From a checkpoint of a small mixture-of-experts model trained on Wikipedia: 12 layers, a variant of SOAP for the experts.
Below are experts of layer 6 (counted from 0) of a mixture-of-experts language model. Rows are named router (the router's row for the expert), gate (a neuron's input weights, with its number), up (a neuron's input weights, with its number), down (a neuron's output weights, with its number) and show model dimensions 256-383. Each number is 50 + 12 x the weight over its row's rms, rounded and kept within 0 to 99.
After each expert's rows: "gets" lists some tokens that make up at least twice as much of what it gets as of all text. This comes from a sample of Wikipedia text that the model never trained on. Tokens count by the router's weight.

# expert 1
router:60 50 32 53 26 68 50 38 54 54 62 43 47 78 57 52 36 33 52 22 48 41 63 50 62 49 61 50 62 58 15 39 77 43 68 60 67 52 26 42 46 48 60 60 37 31 72 45 49 42 58 59 54 64 47 45 40 22 63 40 58 42 57 42 48 64 51 45 57 46 57 50 69 40 40 49 55 47 41 64 33 44 44 57 47 56 37 53 49 34 63 53 50 54 30 44 41 47 64 21 46 39 57 43 66 45 53 41 52 18 51 55 55 61 57 37 31 44 61 61 68 73 59 68 46 55 54 50
gate0:59 44 51 64 57 53 36 77 66 74 71 49 67 38 47 72 64 50 54 68 35 39 48 55 50 40 99 34 84 49 35 33 32 66 44 43 62 46 53 50 34 40 60 37 40 44 51 40 61 54 49 45 42 58 56 47 68 59 52 41 26 34 51 70 35 39 48 27 46 40 46 49 68 55 48 42 57 45 77 58 63 44 43 68 58 59 56 57 38 38 48 49 46 46 54 64 78 70 68 34 53 46 34 42 51 48 31 56 48 31 64 65 40 56 72 68 41 39 33 71 46 53 66 53 59 64 52 64
up0:73 49 54 60 60 43 40 50 60 63 49 52 42 33 41 43 67 40 44 39 42 46 49 63 38 55 51 22 50 60 49 30 46 62 59 39 59 18 40 69 27 35 38 54 47 48 70 49 27 62 53 57 46 52 33 57 32 55 37 55 17 43 46 51 46 37 31 20 32 41 56 47 84 45 44 41 72 39 54 45 42 50 38 84 54 81 66 59 46 55 62 42 50 39 49 63 86 52 57 31 41 55 41 46 37 47 38 37 56 43 52 50 54 64 46 62 64 36 33 60 38 51 59 64 60 56 73 46
down0:68 45 56 62 46 54 59 57 34 48 07 58 57 58 47 46 42 60 50 54 40 45 60 55 62 65 48 35 16 54 70 49 62 29 34 47 53 56 66 45 47 31 54 56 63 49 42 79 41 51 61 69 33 32 58 36 48 58 76 47 13 58 24 51 58 34 51 54 34 56 51 71 68 42 54 43 51 43 61 55 76 31 76 59 43 57 79 44 56 60 52 47 48 14 47 63 62 48 39 37 58 62 32 48 42 60 42 34 63 51 39 27 53 28 37 44 42 67 68 39 36 39 57 58 28 56 60 37
gets: "a ", "(", "as ", ": ", ") ", "/"

# expert 2
router:58 60 26 53 50 64 69 64 59 61 39 36 56 33 39 66 39 36 57 31 65 57 47 39 51 59 65 65 62 64 58 45 41 56 69 77 56 37 46 47 48 35 63 37 62 53 52 35 48 47 51 54 42 43 47 61 42 50 25 56 62 50 40 36 30 57 36 35 47 33 46 53 59 49 69 69 57 64 25 52 51 29 43 62 66 60 54 57 43 31 61 36 36 39 34 48 27 61 54 46 57 44 52 57 60 58 68 59 48 35 57 77 50 40 54 46 56 48 74 41 61 33 51 64 57 69 56 40
gate11:42 52 52 28 21 70 60 55 63 47 73 54 64 55 46 47 42 52 51 67 78 23 46 68 61 36 46 49 69 57 55 58 53 54 59 50 52 64 37 48 56 40 32 46 66 66 51 57 38 41 43 57 52 37 39 59 69 44 52 49 47 34 65 34 40 58 27 66 72 49 49 27 36 39 46 50 55 48 44 37 57 41 28 63 69 51 40 51 41 35 63 32 46 74 31 44 60 70 46 52 31 41 37 47 44 59 59 56 48 58 53 64 54 47 52 47 54 56 26 40 46 70 45 76 36 61 38 42
up11:52 47 33 72 70 37 44 34 54 73 68 57 53 59 38 61 46 37 48 35 55 63 66 33 45 47 47 77 45 40 61 53 61 62 52 46 53 44 69 52 46 71 51 62 44 30 37 63 63 51 46 60 53 79 43 60 45 41 53 47 35 59 49 44 62 55 57 65 37 58 33 45 55 51 44 57 39 39 40 61 57 60 46 59 37 57 53 44 43 50 53 50 44 19 61 32 67 44 38 25 54 48 56 35 44 41 37 46 50 54 50 64 43 51 59 69 49 47 60 52 67 44 36 53 43 64 61 44
down11:35 45 51 66 46 55 49 59 67 69 27 67 56 75 54 64 49 52 32 46 48 54 42 21 63 58 47 44 55 48 46 59 57 39 56 53 48 58 50 51 53 57 59 49 55 42 62 23 49 78 58 53 62 54 53 69 46 68 49 40 62 71 67 48 35 50 41 45 59 61 27 37 53 49 50 56 39 67 58 42 66 34 25 64 71 56 41 42 51 52 68 61 51 41 50 36 42 34 49 57 43 46 55 40 56 16 52 47 41 75 45 36 47 49 59 58 31 83 40 50 41 51 40 47 58 49 60 55
gets: "S", "F", "B", "f", "L", "K"

# expert 15
router:48 42 41 36 57 40 74 51 62 24 58 56 51 60 76 82 34 57 61 33 53 47 42 58 65 50 69 37 54 41 40 75 46 45 35 39 56 27 62 54 51 41 50 36 35 41 52 54 71 54 34 58 48 50 73 39 64 30 40 35 40 58 65 44 47 46 37 45 40 66 67 51 40 39 36 67 54 62 41 78 47 53 48 37 76 51 37 63 45 36 57 53 46 66 55 63 32 55 60 43 43 46 64 50 60 54 43 23 60 38 89 68 42 42 47 37 35 46 60 59 53 53 49 58 41 69 47 50
gate11:54 61 57 42 57 50 58 49 54 31 75 46 40 23 61 68 44 55 58 60 43 56 66 37 56 61 43 36 36 58 54 58 49 60 48 68 50 31 37 59 52 36 59 58 43 46 34 47 65 52 39 52 58 55 74 40 55 53 44 48 50 45 54 64 28 60 48 39 51 60 42 37 46 40 38 38 54 47 53 59 66 60 44 57 48 57 40 57 64 44 48 36 54 77 48 60 55 63 69 53 25 53 78 22 52 54 58 77 63 55 59 49 38 27 36 61 45 65 65 59 68 47 65 51 58 85 31 37
up11:38 30 52 33 50 24 76 41 47 54 43 57 42 57 40 54 63 39 40 68 40 21 44 41 44 32 65 31 33 52 46 52 50 48 54 48 34 59 48 46 48 41 50 77 58 58 50 65 43 68 51 62 40 33 66 74 62 42 38 57 47 48 53 45 48 54 48 54 51 49 78 54 70 49 65 54 42 45 45 67 45 57 24 46 54 48 60 47 64 50 81 44 62 45 81 56 50 38 46 72 48 50 46 43 54 48 50 50 43 76 63 45 43 95 53 40 51 49 22 38 38 64 46 46 34 36 55 72
down11:54 62 46 54 50 35 60 68 68 58 43 39 40 49 47 59 57 40 58 41 53 52 59 53 39 53 47 68 39 52 33 36 76 46 50 55 54 57 38 45 49 46 37 56 38 61 51 34 43 51 64 57 67 69 52 40 35 46 36 84 40 27 68 44 49 40 62 64 56 55 54 37 37 43 52 41 38 46 57 42 41 57 56 61 54 45 42 56 43 34 44 58 37 51 59 77 72 39 63 30 45 56 53 56 67 28 51 39 71 55 21 54 38 63 66 23 48 38 39 55 58 63 28 33 64 49 23 31
gets: ".", "|", ")", "==", ":", "-"

# expert 5
router:69 46 35 50 55 54 72 31 53 48 52 44 59 61 43 56 40 58 57 38 43 48 55 55 67 65 57 69 58 60 47 57 61 43 45 56 58 45 42 41 25 45 83 27 41 35 54 44 42 39 45 65 35 32 59 55 53 30 38 63 36 53 55 46 30 46 58 43 62 42 57 37 56 29 34 52 45 61 30 76 35 24 49 71 51 62 50 49 59 44 69 52 53 64 38 54 37 62 64 33 44 42 47 45 39 49 60 48 46 51 51 46 62 35 54 41 36 48 52 56 67 59 56 59 57 62 36 57
gate54:47 43 37 44 35 44 58 72 46 72 40 62 43 62 53 62 37 55 50 47 39 57 25 45 38 82 44 50 57 36 57 68 67 60 49 59 63 62 48 52 51 28 49 58 49 53 72 32 47 45 51 42 60 43 49 54 75 58 43 59 50 49 49 26 60 35 60 54 48 47 59 42 61 61 50 39 28 34 54 46 36 42 37 38 41 75 55 53 42 49 61 51 48 50 38 51 61 66 56 42 52 47 32 63 64 45 47 50 55 44 47 20 48 38 58 33 29 22 60 51 44 52 40 50 32 76 27 63
up54:37 28 28 49 49 41 64 52 55 47 29 54 27 40 63 49 42 46 46 41 48 91 17 35 43 72 50 36 52 50 54 46 62 65 46 51 49 56 53 48 39 34 63 62 49 85 82 40 44 47 46 40 46 33 48 55 67 57 56 56 37 51 41 16 57 29 56 50 51 65 58 50 45 60 59 37 40 51 44 47 42 44 44 35 47 76 60 46 37 45 60 62 46 37 41 57 49 60 59 36 62 47 37 54 65 47 43 57 51 31 43 14 55 45 48 41 22 33 63 74 52 56 34 46 50 65 39 44
down54:45 54 69 64 28 61 44 45 46 40 49 64 82 54 62 35 64 44 64 43 03 73 58 44 56 45 36 34 50 61 70 68 47 44 54 43 48 54 46 69 59 13 59 42 55 62 50 55 63 40 60 64 41 46 50 46 52 46 44 74 62 44 58 70 54 53 51 65 60 42 38 51 75 52 37 40 72 52 23 49 68 63 41 48 46 59 43 34 57 64 42 50 66 68 71 76 71 60 48 67 30 56 56 33 60 45 62 41 44 63 61 46 50 51 24 42 31 63 53 53 57 40 53 70 28 37 58 71
gets: "a ", "was ", "and ", "of ", "the ", "ing "

# expert 9
router:30 44 32 38 58 48 47 62 57 39 42 68 58 71 37 56 26 50 51 39 95 28 51 47 57 47 39 71 57 57 47 41 50 61 48 39 53 43 53 51 30 44 73 40 60 47 70 42 73 56 39 75 52 28 64 44 41 54 57 77 48 37 57 33 43 55 71 46 49 59 38 37 50 21 41 61 54 50 47 62 37 38 54 75 51 52 47 69 39 40 62 50 46 71 53 51 51 66 59 48 47 55 42 38 62 49 43 50 45 43 56 64 54 63 60 42 40 33 65 61 55 74 48 51 54 47 53 38
gate0:51 41 33 60 49 64 27 45 68 60 54 48 42 55 55 62 43 71 60 48 54 46 29 67 53 45 48 56 42 46 56 08 58 49 34 53 42 45 75 60 67 38 47 37 36 28 59 58 59 45 55 33 50 53 43 66 43 41 55 54 61 65 52 64 53 72 39 47 44 57 44 52 41 60 32 54 26 36 38 40 50 47 56 36 37 62 60 50 52 63 19 46 64 40 64 44 71 44 38 36 47 55 35 33 64 32 52 63 56 62 50 50 48 66 52 29 25 37 46 59 39 56 49 50 31 48 58 57
up0:56 50 43 52 38 47 53 52 55 55 55 52 53 51 40 54 58 43 75 33 46 34 59 48 34 63 49 58 64 50 43 43 66 49 57 73 56 80 63 50 59 50 34 62 36 55 54 49 55 59 42 63 38 16 71 69 37 56 57 34 43 54 64 50 47 34 39 46 62 36 52 35 21 58 59 59 38 34 66 59 45 44 69 52 57 67 41 44 38 81 49 39 43 44 65 40 57 58 57 38 36 40 51 35 64 65 52 32 43 62 52 41 52 47 45 65 37 41 33 42 48 64 53 57 32 54 45 51
down0:47 49 71 55 65 48 51 51 70 54 28 44 47 60 39 67 70 48 45 54 35 58 55 48 40 53 65 58 56 49 41 54 49 27 69 37 66 49 46 32 47 64 42 49 20 47 34 57 58 46 56 71 49 31 37 34 44 41 49 29 34 46 32 45 60 49 52 36 57 18 56 69 41 52 46 58 64 48 63 51 42 59 36 30 60 51 58 45 56 48 54 47 53 58 53 50 53 56 55 62 45 75 33 64 65 24 38 33 40 42 37 54 46 52 59 83 30 57 42 49 69 65 61 55 50 50 61 56
gets: ", ", "re", "ed ", "was ", "2 ", "5 "

# expert 7
router:65 31 43 44 59 67 57 48 59 54 53 55 48 66 34 57 34 50 56 46 50 48 46 41 73 58 47 46 53 40 48 39 65 49 45 55 50 24 27 31 35 54 71 27 55 50 57 39 68 43 53 51 45 63 79 50 45 51 61 59 49 39 67 53 05 78 58 39 69 45 49 20 45 43 32 46 47 72 38 49 41 42 64 73 54 67 43 71 46 38 60 51 56 49 55 47 39 53 66 43 34 33 68 47 51 39 65 63 50 13 49 62 51 61 80 43 48 33 55 64 55 69 49 65 52 66 42 46
gate11:43 56 67 62 50 72 76 36 59 55 47 73 55 62 59 55 35 59 42 65 39 51 42 48 63 63 33 47 57 47 59 32 57 52 44 65 40 58 46 65 29 29 50 62 70 37 68 55 32 67 40 53 40 42 49 60 54 49 43 71 37 57 25 44 44 70 49 58 55 55 40 33 44 58 74 46 53 36 32 43 69 57 60 34 54 57 46 38 51 43 46 41 44 30 49 66 43 35 28 39 46 41 55 35 64 30 54 57 58 52 41 59 26 38 44 71 50 33 52 33 27 22 62 63 41 54 45 56
up11:20 22 44 52 55 62 50 43 48 48 42 62 64 48 69 59 67 51 48 52 63 42 41 58 44 36 44 58 48 54 42 46 44 52 47 64 66 26 61 32 52 53 67 26 63 18 50 54 39 71 59 42 65 43 34 50 55 36 45 62 48 32 47 56 64 56 56 48 53 60 26 44 50 69 34 45 32 51 53 54 46 58 47 53 59 57 62 52 74 54 33 52 45 62 72 34 65 30 43 67 49 54 74 46 62 51 30 39 50 59 49 46 34 38 31 47 51 42 67 55 48 55 46 32 47 59 33 50
down11:54 62 74 47 69 19 52 30 44 55 78 27 37 36 47 31 74 56 61 53 46 32 48 68 65 54 52 51 49 45 39 45 38 50 52 40 46 38 38 45 58 66 48 52 40 45 50 61 53 44 45 46 56 43 67 64 32 47 60 59 57 35 50 48 63 49 52 45 45 61 75 62 55 42 51 43 50 56 55 74 55 56 64 31 26 28 63 66 31 38 46 66 53 46 53 43 58 36 48 27 40 43 51 35 74 33 68 56 24 58 59 49 56 38 43 48 60 51 46 54 58 32 53 61 73 67 59 47
gets: ") ", " ", "0 ", "1 ", "2 ", "% "